config.toml
n_layer = 8
d_model = 192
n_experts = 80
experts_per_token = 2
d_expert = 96
d_shared_expert = 128
activation = "squared_relu"
moe_layers = [2, 3, 4, 5, 6, 7]
router_score = "softmax"
normalize_top_k = true
routed_scale = 1.0
balance_loss = 0.00209
balance_bias = false
router_bias = true
init_std_router = 0.0158
lr_router = 0.000599
vocab_size = 16384
norm = "rmsnorm"
norm_eps = 1e-05
tie_embeddings = false
optimizer = "adam_variant"
lr = 0.00192
beta1 = 0.9
beta2 = 0.95
grad_clip = 2.0
batch_tokens = 65536
seq_len = 1024
train_tokens = 328400000
steps = 5011
dataset = "wikipedia_en"
Below are experts of layer 2 (counted from 0) of a mixture-of-experts language model. Rows are named router (the router's row for the expert), up (a neuron's input weights, with its number), down (a neuron's output weights, with its number) and show model dimensions 96-191. Each number is 128 + 24 x the weight over its row's rms, rounded and kept within 0 to 255. Numbers have three digits each.
After each expert's rows: a language model's description of what the expert responds to. This comes from a sample of Wikipedia text that the model never trained on.

# expert 47
router:164096073096153151147155125117122118134163119133157134129115114157133125178156189113155120168129125155128101149101126107085156154146142113102172184111128151167149119159117095161156135132123124105135111088158083136149142110135145114122116110120142107142157124156157116149116159131122177131
up0:118104127075104101116134107130136121116121110171143091101122161114138095166161115153135100139117122152135141132118165118100148128062129103142104158142135150151134142141130135133125155119175143117121107095121094075105128149120120116108107181135132114187105166163126127167154121143154127164
down0:136126127145141097151126149097100132109124126158119130105104101175157132150144127164112112119161126124181136127140149124123095126159129102110106124125124110151094125115092136159100127171127119113116112170155168155083120092092159174143160131133190124114143116106113106123114127112125136058
up1:172141112154114109112117120147092119109110103175149096105145127148120107137151154090148174150092156122130097142129167133108142140146081160150165119154120123141138103160140095153136134135152121077105136138123121131129154119182130095152107126131114110120122112086168152097102147139102140109
down1:150094140125131137117157178135156107121120138087103121128127107166094165140158130104132150114166128126127140091152095150202108134117135126169106127096093096128180101148123132099100114135109156132117120101126109132147146123135068209168073164096133092169100141133134124086156146067113139131
up2:147143138139111128109141144153160105136098194096150094074143161138103130083186110132089143157097169130152062172120133130113097143108113181139087135154107119108119140154153086158148149108111122119155081152112101131183121106111138094135102139158090089130153138132101147094086152128143133143
down2:096128150101134083070113097076131138133131179097137118122132137156128152136140142101135133145091149096125134088118094098146156110132140167132148093123173128146129093151128127122157100087148170080157117087115096115134111149125117102147066138104121167143132152089111131125114121118130135101
up3:107170107102142181126103081127132121153128175116136074142149117128174146142118152140118113135104097122144084157147124151140109132166109174150145117151128150138113134138116080133135102113091124134161126130134165146153136113092107104106118106142094090157128136144163108104174124105140154142
down3:108090092083155103112098115103123155137176137128117154149155124091139169126110139128106170130107102172164099132113073131118136124110140086140078124099146171166102143132138131150120105132123160130135124107142102145132126111096125113087119147149132133116140139109116114139115114173126150174
up4:149109101124136133150112116128078117144140097145162147128137107139145127146136132153129137170113138130140111122139180149075166135118127107120153132147147139161105120105139117111115112125104133073114159098117158174087136105143106063164110125126118154133117106146160110148112169093140149145
down4:159119160112134148143121170102131120132144154163100110143118099137105138154079105142124086123134162097145126082180119174159132128122125126113126121159129109183125084137140136109162136102116082101118154117136152113082130117150092126159124163122127127172136155143172145125185147140112159114
What it handles: Verb endings and particles

# expert 51
router:116136135165137123145155152113103136143132134129118120121104125127125138124171129150129102088151110153098146130149062146166137164168112156101084097065148108092101126145112154071156146139119130141113134138128150116120099188145131126125170137109167145115124167124098104091079112095132168120
up0:112125089109120162117157157173153132121124105120142099103141175148112119135145106136111096123131130093127125152120108124150150120084161103149103147110138091161137077112144113149111145158116142124154127118124151126147173104142168085168078109151120166104149118171117111097126099103117115094
down0:140166113120107125115158153111159125138177083149120109122107137147162115141129107121094113164128156099133122118150049129135139126100118114157153125158138148128177102132109097121111111147080139199136121146163155134146138114108136158114103111131124138158167120119116136122124086128114154180
up1:138158142129123107119134136099092129143139125170157127090141119115120131136128088136156120117126132088152118156137068125169138110137140131128186187078130119142123127073113145126113076112120142115167152086130148127110160111141148130115180122107118151172138121123142140153162120116153089120
down1:115118155131141127134142136086134129092141086103129108094164139084146122093137134120157159110174159118162103155109122109111141106137127148092161116139135159123152147118132118107109124148119149137100104080110120136115161098178170115184152099092118122123063112146108110161092104128107148133
up2:104122181171118115143133123151147100128119125140154090120109088108183149119086127151128109119133156122127160167105144153090121103155125149136174149154136135115099136137151144084092157120129092155141122109051100130113167133112151161145152127186114150160120111169123158118129119103100096135
down2:103166105138180105168146124164185121089112135151140105128180101127137155081141101173106120078117143135147106124106140109132091152128172106110135124115055122091104146135097110149109121175098142147139092100149067135110113140096105109111167156146168151129155110125154152114140075120126123105
up3:165134109120101119143101129120162134148163118149155127065180132143120076095073127123101128159089135142130173159065150121125196175120113095122140177110124125137119135114125150137124152087124124140124112107130136097102145109135161156161139154115140128104128156098142132111114134126156112116
down3:117142147118136111182130154132146106070116117111180080117150139176143103177101087133118143176131128125209144127115097149141119114099057112177117130139100158125150160142143166115127134099107100159102116081102131132165138126131126135143129132104146078128176134142135151155141123143129170106
up4:116156126124147130104155167154182121138159166143138161082168139146139134106124106131102105114101116134164150136090131104089182162101131120105145138131149112173120125167118108131112145100152147148134082197108145092135140108173092076113131128127115097154193121149093121103136156082143094118
down4:144135136112099116183132118109138121083102145111153178146117129160096153147147143122133099098123144143135127149147123128144130137111123124121130088105161151145128116125125105150125165129124202095127084159138138125136060131173129146139141194106074166129102168099140140106152096131135102109
What it handles: Kinship and role nouns

# expert 22
router:099124175101094114102141125122114108108165130159131172112101115160103126165117103127094121118149125101096156101105129087161155153133113088159161140126116159146118174131161106122177149154140132132115132097100146124115155136127115139153108138138138137088114109131107113085094120117138155136
up0:140148139143096151097118163146147120112160113103157151153137140157170120151106089158091147124104148105162142128133142135106169128162181092122140192139106128116110124129133178141132158093137144100116128132134146126128129145127151124137140106132132114078131173168116120126120105058163104108
down0:183147166104135150115132119083136107087111148109134131133122117111121107176170148104129091158154142110168134123140149140132137203134096121139132055131134156121160145123110174086137189174151158104114101122122105149121141138147136162111098105097163146149161153129131127124154115147119111122
up1:175120165104067119122148126090140148110133155143147167145115093113126092129116147150126148152097157144130109151149157103115157144086130113112166131126105139107127144095136106126129149109118125082146164103120124114070160129152130145128114129124102122112122122140120174110156089106149131119
down1:154123141084098113169132145076130159118120173094132161131105081128131084165124153121138158165129142132134148146140133136143129147110140094099122122162129149133106113140179127138127142154080113100157115097106104152114149131151116177183100146141128139093128107118152171132156115102122139107
up2:141098131128131144084120166156098188153163123178129142139159121143134074118127168147095139138095138144140124163148127105085101147099099134112092091137136115099173128128134141146146125080130113137134119114153156132122125062126091100108084104123129149117140106146140113123153083101143108108
down2:160145162142168176144131156139141137130145113121109163120119145115137157077112158111163132130137134135120103082143147082077126159105125127112123122117082112187166135094125111144133102139159133133112161165124143094135104085141149135087149156133103122127113156197129177130139147146130114106
up3:109108115165118098154123165098154115131094087106119124128139175089119123152111114143094137151109160148169156148114182108129132104127152113115125139122146142115132070150099141143061116160147120134116173110163086183080099131145098106097145129114117093148153095110139148155176125123121126092
down3:118117117134137123127157097146146138140109086127139092130114158116118108127106136142109143150090112109125166121112119169110121150123116155100138109131199119111110141095115160146146152129107147127159171097115116127129140155137104163142126123155187141105112154146149126146124106102145087119
up4:091123149157123147160123119154073124131123138130117103104145156126120142138101138162134122117114122112123098160121115125138115105190132156159136131089087087154167120117123112136162102158072139138101158129101136098095134136119126138123079152162114131154109093132115133134131137099128115151
down4:111083097115118141122087078110101118124135152099149157148124119144149111148137100073132123157076125158105088184117137127155149114146160128125127147154129093135164121148107165113133133068140112129172098116097116126115109089152138127136084146147100118094138127092097106148122139151118121108
What it handles: Acronym letters

# expert 14
router:165147134099128115104124119125135153115123101113156122153096133097104133125099083142123110103121131135117172116102155105104132135153170103168153173102130143126096119132151151106129162109098103143112094156124109125124097150075126100183120132129143149103112146120107087132125105128123141148
up0:134153151148127094084127124189121174109115139177128132130139166152133138165114127166082122168123141104114160142154144107143093132140147112130109128105136130138124156178119176113141105141152114117095120165065121128169124127125144118126144157149118159104163107133103142134133128082156112127
down0:177138090124128138139130152119134089091120145087137152115110160097122126101152134112097107165152111092128109170137127152135105137163190160094127065125168121115137142143107149128113176160109115155140129162143113129154137157158151166108104146108138124106150123137106136151143082136146154085
up1:141104150085106112100144139142120154147156155130161149108177163149181143135124127115134101170103131131127142131146166122144134132146144119139156140120159111120127119124121100125099128126112147104134196149110175089112147114175126112110131112109088154180115154156107137097182165112111119121
down1:114094132122158130112121135121126147183133122107121108087117128108155150117119140135162119164174108134114123163098153156157092149109186114080117142164093132109131106141130122134082137161117145121116182146122100081120138143163102135079112147111123118161110107107104131118113134130094113128
up2:156139136092154150135136109107143132124150110101139110104177118110169151078151154129173134135100229120143111153126138141103115117096071139144115091134094155101103129171141171108124145122134094148130094128152095138136145152130137128133160148125157138150126113121118104117108130162145124137
down2:119131150154163161118159099069115153142102182129124137147116087122120137110137153118095121112125106165080088142109125141115121132094138091153103130127131095125133107125138154112127136093135125138104155155101131160091102133168182142107146125121131112107082114154125135125116136098102122143
up3:166140156115105165064147145153130130144094119143151140107125143094129115134131124073123118139139142128139129148134168096086120161128117108137121165143113126174147147146148145146133148109121140125175141115140132169122135108092143108127110131160111155111093133151140137145119129107139087087
down3:150117141127151147142161169144105148120148136120146138107169130120072116117131137147098091116125123120150084123116125138158134156102084119099137102132097128161150177123116150127178137123095137130091108142131167151131122103198108111074135137106107095160136099121098146180143117142159123132
up4:136078149131104175130192182120112098145133139126119129130152119153146075165119122120108114114076108142148126144134155091078141132098113178122169116145107142145106123120148105117124144130073103146213100128120125144142135117126134165152085079107141153109101126168105137116131122106126116132
down4:148098121114131104129148155149118120104130196130064145106127094191102095178130159134122140138106117145124103186079110114139143138123098125109109121152099115153107108121136082118119150105134120132187115127105102162126107146089132178098126136092163143111143126143110144118169132112122132119
What it handles: Country codes in tables

# expert 29
router:148143115165139161157128138172161144154123093154100132112121153093124108083120107158132164160145130095150092158096112173144127077111092142170083153146107156108108133096113127125104101162132132127106100137157135124110182077159131154142111075118121119164156101157145124113138113120124106164
up0:078152143097133143152144137142122143122183089076117143145149137107129140151112092149120104133115152136175107142118086136099152102110138129139128143110152085156170157146171147092136113085133115112104119166150102145129133108148091111137083097116156168133117115147121168145162121084131080190
down0:124160079152158113149096121100128102093148122106169093162112107107142170144126137169107159098131131138100162105185149105136168136130115141151133161077110127146121122127121111097111110102115110124052147127137118148098150127132082135139136122092168205126111131157076123125122109091118144102
up1:151106140167106152152123133126132151178153144163123118117164139143122092108121151127131101180133182134132085094115134171129110101145106121142093159145097076136111146167163133158138128106136108143146123164127107139099136113183112162140115115143093160093123087152143108137173158149154106086
down1:145113123122105142117156145114107145138137112149142131114136067171180158131106143089142124157156128132137152116118105164136200164105155124174147164198135118124114110160155105170156159094133138120165100147152146122142098096092108109137118088099104136152130155149124103153160119158123141114
up2:105097109177144161142136096139103175146142136099143160104144147090105154158127148149104138095117148137143128106129114120155126095134129080093120157185134112129115085105178140108130134136106127052124147154111088100152135118154093129123087120120106116131117131141147133099143106094126112148
down2:124150115135104101112106163136152137148115126123171160131136102139140098109106132105152152132115132125112131101124124135142135103141117136122112139159126149120130086098102127170160157124115130069134134098113149116118120123109091142115188131124137101143107137192142109105158100114136123163
up3:129151076137149138155083090073131125150132122136106160111149117135094092118093114092143136145125147095151146144075099132105144112127102127131132127141122130131137139093128136105138094117119114154118123067115136129144177110154165149124107122077108114110116117113171133130135158129076135171
down3:114121135150189146143127114108101112150162134118115158094113132127145108095119075133115141177113137120111109139129130164173154131088161138108099123104176143088126145081144136133127107169138127146109121131109124133168120108139140159142126155155074096126162099122139108136127123136091106114
up4:101145146126116126149101138129119134127139099147098142148113139157089074166128123131084124124125128161084121146123104127133125110088107100132069143146136124177112163117145113115118085119150047127173118110145148128139134128111129127134174120145128106078122144155143143109123163120102088153
down4:155106150125143127116144138120125105108096151161172095146145136094113074122165157130131141110141133154135155149122138173122158137113127111150112117112127151163097133093119108107154088188109129108165138145149156133117073127091131142114117112130090114146128136111122107134086118104131139141
What it handles: Word-initial fragments

# expert 12
router:131113112117118108124111154106124175158107103088136147113141138130150141130143107115116149144147132107092142142086118147114123144147148117136136088168168128083123174120137172115145140141090102094148124126138130125144184151122084115132162108099125128102145074102113142099098105170103138152
up0:063101142155161146152139116140090116145115129135114128130135154111072153132090135140108144153109155135120123122109128139205127154141156129161151132151132147122168133114134134145128120142150130093095114179138077118126138145163108157136124170110130124104131126135152159128086124138096085172
down0:132122094170072100102150136142134124118127138191125069152135101163119098069140122118128136166105091172195089127149113149102150167140129150141115127067096146149131149139135133125127150151166151151094124119145137148139133143115143130142081110118162108155097158121113114098146143132112123114
up1:121122107147153114077141144178071091111098125144135110099145137136147134117127148160147118156088104086131160119103147134122130114111147146162102126128140130091152159106120172129130164118135108102108149130120165076173113101113138155160143138181082094145103093181132203119128134159139128135
down1:140110146159137139145151108129146112142095167101086095100137155114115123140136124144143125137090108111107170080172152178114153142117137108141139115150131116097120140156156149122131114108157129115090152150121124095140112153144133129144106164133116152131152107141083129130100144104166120070
up2:136149138104121134116090149121161128160145115091137143083150188157103106112114152157123162168104150164120109113120099105121136072126162111171121142134112121121152116134086143162113113124126141120150112120067138161175094091118149092130112117151122103119154103107172151110142121109133084147
down2:131119090146121105124120149130115111137169117100147083146120114152131119111142112088083153082149105145134148137119115133148164108130120136145100130179103132137138080116105104098117161118160105111121109107152135126139144119090093132134116132112161127116148127103141154139149143119163092134
up3:131102109184136120120141135166143141170142126142154162114079100149132126124092077130126165150092179177095134116122126150135127132156141112119145173115126137103189133138136119124124117133158178176151127138117122138113146105120107149074103131143084148180142160131131134133118147061164122133
down3:130111084103130118178106152149145156175113129156146153141148116135140155144140136109097172138087142172114146125125144168115157158140150082108144143096126136122096124131104147103092130131112146141170112109129125152133114106142129094134137124109095109136159104142071106087130144118072140103
up4:137132137112128139103087136091161109119164164108102110118119135123151147093177095164099100145146142138086116163144145135152082110136117127151149112156142110130102135117183141142119147118123101122115114102107117091128098112118177135118129097151111141139131176105154157156099113093130135157
down4:105146117115129136136098127131115099139142121160133149139119149129127169089120161172080122114102169124097134106148143155069090121150097104122177094201175121152093120141121117140165168134109130152116130116132104136091120132111150132114145162132105126123120165113106101129126146140098168179
What it handles: Possessives and appositive links

# expert 58
router:119105172139092115125078135102131165117154087107128123149100105144154135119154134148149129125114121139131135145153096134104135146165146103138127114109169150108143108118147142096147187073115076126126114135139089118084116160120091126132167131118146129104142156146101163115122141112122134117
up0:126105145154083119104138089151110116121165125115144128117134081103104124159125121138139112121142136152126153179111120131134157085127134148175089159136154130139094151124154130169143113098114091167125108153104131129147137095149128139120093120129102088182127127098106131146122147131133127137
down0:114123082116144118115119142140133098128133125135132117176147133104133110153134146081126123107155132138151133126130128139103111108115116114087118111117108118096158153119127181170103107125086098101117137139141144154116127097129083104126126105129160135141099126146114131115112154118108181133
up1:136088137125122107107147082205097130162136150144151107094167152133141102146071095090126116158102180115135141135135122095148102105074145140138129154114130104156127147142174110147147120133122120118135142145089187130159139108101146157138130111169079137152123130113145146109127151137146120154
down1:134160130136143112147103130113108110146117101139110082133121123110106101138101138119130120124107115140119157131140128127110156126151124117144134106096141080094130147132131127111122101144153135120129119114110124082113096134133111135141126130130137179170134150140098134116151145173123183152
up2:128116116157110112102095075158124143109137147101134156122112143144092142145164105165125142109148170154114153112145128103159102164133171106108172171144099113107085128133154178096141178120086096134093158109115120141147108140148124088124162116108153108149149122153101163165131109139054127161
down2:131127125140143066125144171112092199094081110116136112141137107115115118121158109081108166105112105124118159106142110145113086092137100118108141135089098163124125135100120101092124125126124116170141129127152154150106135132124139115149125126111137111111136105107142164088139100143123200125
up3:131133134156082114154106090125145132122124116101145152126128128136145118122107148166109124119099128075104134110104092156150174133113108105114126124138159144103167171128164148110121112111152100105139120154142149149131126092129089110113123176131102168098168100098139128158107140134170120102
down3:111138129174117120113153150069134116094178131114134145183113126121135178148121102123151118125123128154097144113154139132156138117079117136108106104089168108094154123165167205151106099074157116092090141126137131134123122107120142137152138141111092119150145112113126131130117168128118144104
up4:102127177123137157142121089136120126128114159113170135106140139160169152150148113152147122141084149165143126161117131139128120155150138127132097122173158130111126152163136146160144160070136088147132095151086118163124090122131174165166087166146091090072097114062148112138123116122147137142
down4:106103161118089137154129143146160137147119155161181108109166097102154138122156114132112135144131126116166149155087113117065180109113147115129070148132097122102124143162143169117106149190127171155147111148131074131121135122121130178135136120152141144138131138099142141100113120105120134144
What it handles: Word after a credited name

# expert 16
router:113114138110100109118062150134143085144134136155107104136136099123160118112152137154149164127159122093122126157151087131148115113123107154157157112101106134124098139106135153156130132125119120118128137109144121154132150130149141100071136139171100145136123101138162128149087131181144131178
up0:128137121134109136127077141125114122136109128139151151136133122161110135160155137090175124095143137133132095154127077109098138152124104128148183137132149135137113142094123141124136145151103133125122133118095103157068179127118097117118169166139125155136188200131088120075157152116147134131
down0:146174141146143128117134123140097148183147137134133134155088154112102104120173125128103117106121116119124085132147108142129133100095100150132133144126109136127134120125117159099110142163118143151127140141127119158097133099166168154097087128102137133122106137114122127133105103109117099189
up1:184116165137066090137136099151171126164100142146118112154089170085097131145126149149172114073114122118128099115137140069111117116149158082130162155103134129107136135152139171081118133121092090134122101163144094162113150125096080096128137153112119140163110134143062141109116098146148112120
down1:170096113104068107114111109118146149117096110134111144133161115143133060112170122139123125148128127116103142127156126115127105137110128117111170113122143140134101162109160117126149116101134077151128107167127117118125156101097137061119138125112121069126143143112101123146104122143168158161
up2:127129124135138115130093100087127155112174151118119181106181080162117129142150114054143167147123150165126155111119139133150094144097173105132142150135148133109134136144132134158138091084128110093124146147095071155137102110146170128153096112108116126109129177132112127139126120145157108131
down2:118133109119123134158125118139161150132138146120139106116076116103133134140140133141123129165100159147152124180106135122118092109156166103106097131122119134099088134131172150147125137170129134123148113141119093158143152124078128189129131136116102122094102177115140076139174205154086126088
up3:167110135138097139138106165146143097158126116167139152113148141089132158101130146168152138111128140144155163124112109148087112129123169129125159148128091122110144123113106168119089121105111118092136125137111150161134171119123081116103100120140126113147156100188095122098112124158143137140
down3:201101118114161145156152134134142139067115150093143132098185139157142085121116116144104115144119124159104146100132103109140132139110128141123141168165137109151146147131116145149135115147098144164114124137133086108125125140097139109130158129131153117138135109192143140133100161129165137096
up4:144129166152151095099123151165141141144118107069094142131151137151088123135111082145121175185135132099125134181128117143127167113099135149125137112136119107127134117080156135130169149141139110147168133098121146127169123127142119126106074144129117130098134119111150166168132146128133124090
down4:092141122197142108163145136116143101114134098136108110134154127116115126085105098108154108098131133123144112145159141117129147114107089133116142107144094138084118089087150119085091123141166159137156101119178098114066132126175155153092148108126162141135109113114130151098106142106081150119
What it handles: Head nouns of terms

# expert 24
router:094088112149094100118134090149161125129173127121128158142163079137108095137096153097144112091159132075129146107134117119117097152079111146114123094156162119073114138126124078129155160097154123124108138175104096149150126155146160098108161108117100113124177137136120142116134130102082149131
up0:160128106134110115136122082154126118147163136141161155116138139102129128173153117137110131077110223134121124134152122152104104097119128114124108141097144105118130174150124141126103148132167124147125119121113142145167090125112140142115120128134080152113130139120134092115108123110138122136
down0:112129115148125117147142131156151082086088143155106097104133135097127127116090104113127137090134108128161113077113142124149134137136136114122134108174154160107140104074089108090105123210138131072147125166145145129172138119090115149131123123078158156109146123169087150133111118146161126121
up1:134133123140122088086135086154110150122138146112101135117147131099119128166125133084156154081140138149136093170099148118132132117134106135116112145102154116138118138164112129109116149137126055145129063123140124161091119123094102158110124114101107118095082138084111153128130112173153113149
down1:120129137145165113165096143150173120150116114149158142121160166104129140164104119108115154098188113103157168157157137147105159131140100124093135107107157147081134123122100120104121089128144110103095152105110143122172067186127137141113124119142144168119129124130087078146085128137175090131
up2:138133189104106105098090106127129108163097123161125155145123083151128085135116107102140141152125126081141113147125114120163141128117095084115121163107145150184127163115086138119144145119123082134154098133114122095092116057162149120147130093131120097110135090106152129143151158100141112149
down2:128129121149176157167132116135140161150162106153152117160134078127092158104106125193128114088177125093133106089151127125137083141098135129136114100107078103141090069130152129132103128145137133128122125143114149088117142121105137113133129136148106105126101119082126157134165137146118108102
up3:103158126160119124100107090146123098095095120081169120118149151135110116137144139136127150127129102104139149114121111085169144131097165148104089166117104155182090092118183174137104122137138141111104127148130089107132133110158162107136124130138151112124167087110159112131113147171114137117
down3:121130130114154122106125169095144117179115121087184128129121133097176161136171079110135158124113109113173076138119157118169110132108136112093128061162124170097133118154112103108119128100126139158111105089144134139128158178164123140156113148174156117137110129153094109122159182132119127122
up4:139101149144137144145132139123133101123134119126130122070127121152184112106060082136133085109135140103118109124144188134091105152143107111096145132156092148162130134143114125117093115125138095131103131145124152097099162124097155102116124212174097149121085129116149136165116158148152105095
down4:150147128179113155130149141132091118130143095102136105120090107157108129083118091152091096075121175151090155150129083177133180129101151139156124117142076112151134137119107167147105123145136140150144183173133139151153109103076112141126150139134109108119122135147135142128081088151141137112
What it handles: Day and year digits

# expert 20
router:172139108100138161187133117153155121150157146112151132117114145146149157125138144147126145108105132167111147119168128095096086104154110128151128178146142165129134119171151111138167127094105126182150084145141130126096056125152185151126140149103104117132112138098089102153122158082084125136
up1:119140111138082102118166099119167116101136131081106186090143126162136142134141140113132084133133142133141110143122150102148120129125147135111144149107142107090124119141131140151152157124123114090163155128094119162146120120099115114135174153115115141120115167140096140135134156117128125164
down1:140095164146074135079162133139125164111134159140132138088156139155135116106105137131079117138142106140127093139145119126109103095159075141146138123134122131129126121105163166162108135170147171135093081164142127102122098109154111099101172113116112102139156190138115138119130104134160132127
up2:075097118125118166139127109178146149140135110166099139089141154110120156133127189133175073140144176135161101128122131127152132100060142125115112146162140162121122162133160105131139144088139122121117130135135114076131128124183110134115155128127155117138103146147099147119158133169168096104
down2:131109099123166088125084122151141121100096115146120121087109104107102103122075135106155106086143107181133091122107122111107123098088182117128124122149073131110165150105180082119137162136170096124131137124143132131062173149131128132102102147138159128109146126114139130113148106142104096088
up3:111158146143171140133120146095137141143144160150161142130163129160146158126087179154151112151143143124141133159127104155128129166103137116078136150147098140125168163172121127163111091136120125145121111106103144087143169111148145107129148167132102129110132083111157119109110140131126102158
down3:138125137145123140109137131112134136090132118127105116092152152166100124139141114142111180146143135133103133133137161098131113160162132138170167145079146108103149178092142159120146128143114131140125155130107115101118132114149125145127159145165103112106155148122102157148132143126121137190
up4:144101110080091134149134147196147134122159114126157178107109130061113116145165114136141117136113156133135109107094137141139110098132121088167112155110093146100166098118164117139128139097138112130130129121128102128144097135149130138156146143137123114095095121114196124123188112118126135125
down4:118103141126105123156159135118196084110114157151130153164140044142146135100122131129154161104109140112177137126103137163098140155147140119117113103126119148188123141152127139109117112131120146107117117168139095110136137161126118144130103081159147112128133171113108122115139127129130101128
up5:177142166109105140103122147141136148129127153096146139100164125147100129120096111141127134123138165135091135160143140109112106111117173117168090151143159121123111132149175133151113100094132137100102123114130135141148109086130144105087125079125161136145101159135164130122140148122121121189
down5:159121135110131111154151105139100112130135148077128103150121135104115106131136164157148102114107093137094132144143153170132124134102105153111153108161126106103102151101182172124125122113112128130095111138130141113150123117117105093128147094102153098160107106121154194091114142106119172173
What it handles: Ordinals and round headings

# expert 36
router:152125133105138125130162154134088112158104155174130143102121160122143125169117139154078103137086099111130093157136103095127127143152079098130105138102122148158111127087098144150132094143104148123122082080137122103111126094152161159126112151140156148126110098130117114109127124140089097154
up0:143106134181126124145180109147154110144102081167123139098133147151148072153112151118133066121129114122153113130102136096106154113132185102128111122156100123134125122131077130161089132116108153111122125171093114149098163128148151099111106111134140130144135120141109178124112101170126103154
down0:128115139160168127139158129132165115156126110148113122101142117178153184147110140140051148113158125129149130117102119104151075138101150103115100136102096123180107126095117131135091114152128153153126112121149147111084114146151122131141151163119141152136153106103087184114139117120100095107
up1:108130116124139125090145097162125130131108157141109130102101138177103113120117117114096168140124135124107130163115114080090118143078087150114165123141096121122094204087139127169116136118129148120115108114117127133160141136124145156158170115167122113160127100113102123139134125111171121149
down1:095127110135087134160139106052151181111071127137126130112128133145109105116115167089126117134101103136141156120137171134119163170138094130119114107104103154131163153114106183118147137125147130131154129076144122112143094127127124140154159116108121115134146104125097090121128121165090079086
up2:112136109113174137111159131121138138117139082097090123136136149094106093086120160157184155148102164151103089157083141124149102151108132129139105128084151117122118139143116107153146135116127170132115103107105150175126067097170124191122095135106127117126104166132183164143108098106125124156
down2:133140128140141160145130105170144134144128087079132118166122092126107173121106195110166088084170153133168155138140140090132133126179166069136101129112160109131141118127111099143130146127126093089129156112128112127125140119121071121124117140137136083121103148145100116132123121111111153093
up3:132137182108149067102093080119100100099085114143170124111133112155131087107134122102160156113114127131130133131123151120140154139081098114121154137155151164141142141114137133180117136156157161157150105125148134110136144127112129140112126124155116124137121102170106130075095105137156118133
down3:144138108152134148115123115114125091107080124060150135132155135098126096179149116127178149111150138104108157133086123140124099102123112089063122125124156132146154134124098153141167118112103115131159114152060112116135153128159089191081149107168127177148126100099152129140129151155133148128
up4:180159139132136133123141140103146122076125125148184101110135092094164128107167156149116118094099132118131147133167124143129159170116143172104167146115121110144141151153128103142121123134126154153128132137143132171140155143119089076111145080123113151107148110096138141114129083089154114131
down4:155134132134145097115142123088144138090086072127137102151108130156159124150125124117141109087128127126124115146102112110071143093102146121138127150120122149077151170160107109099091111140089177179089123110178162150107120133130105134148117108103139134119130104103107132138165078106149163101
What it handles: Units after numbers

# expert 23
router:112136127080123086136130143128135129128140128137153128133091093102094106118157133137093129129125128120115156131133154122173144145172125148123140111121193149161133108129117116117163139126113122117157127137143089108144127140104061114124094109118135112148103163103119157101084147109142160098
up1:143086149098118152131129139144102077130141151115167086131129102168143107143137127158115119128136202126128139123129110154142101140077101086150142155165116146073113114080167117125147165152135112165136179138148111151112100118128140118149107138187119112122107136109113126172121118101114121117
down1:156135122133140127137131129113092138086092127122102100108120122101150104119147168120130113157073113122151154110148104151124119155107151134123138109126169172139095137151166130124148088206162129186159136145133131121119149147079131127177135098153156128112118132148107155112124113153140120173
up2:146165113103116148131129114111096125107106116130125152095119076156112091148106100132116098130116102172112112102075170116133157128131109120139111113136165127127119139127108113125128108132115126055120185071130121140169117093159103183131157096140094099111149114125132134116167123082130130126
down2:148119134139110096153137099130164162119128104171133148111112102114082128109114107126140137154120132143167083112084091122105121109130093119097117149113090125116155163115127152127117131123163163143118088123107121090129137102127104153123146099151118137119133090102122128082145179096135121132
up3:148143082138117150127096140142185152130150128122183135132119098176130119150129105126179170112154127126144116162152133129139103105132161105145124129115138143145118121128126130154107166145113137099118146116120100122111149106156115104106104137116118138115153151123169139125103126183106126147
down3:115139097125118095064118151102127180174109109100134135170105116134119091077131133072138131107165088128140153118132168166146079151120127113130133135123147127096099143088130111120134113145163102118124164129126104184125137124125139105116130096115114125101085152104106133152128126094123200102
up4:127168112117149124145136153119140110105087129083120173104158126141154138101174091090159130101145103095178155127082128086089084137145139144108127119114148123140121132115110168079138129118092132110142135143128106119177125088162119183167109110119145144095134132148130156112115122173117131146
down4:158132111136169125103133135140119139119138159164104132170098130129155140146101137089156113115162115160108117134117106147138086103146138116128124113137113121150064153103139162121100116131130106111114127165117173106125152170088111158151133145159150132133135130121104099128109096144140077096
up5:161161113112145157114118128127121087106154168141179164160175145160149109102143097090132127103137156157133102161119158162121144137122128135101164137122109061135135193141121103149099063143112149146139150133105140191143137153130158131105123112155120128137106115117143145149163108118127112127
down5:134137130145142136140120119123120166138137118114121151144131117096125101147133114176120158108151126174140160139129102132167137125127100114129126147135168134096120106102110100140115123116095127176172183094125139165123084147129120099097148151115150121127092089147120142085130132128081164111
What it handles: Table cell separators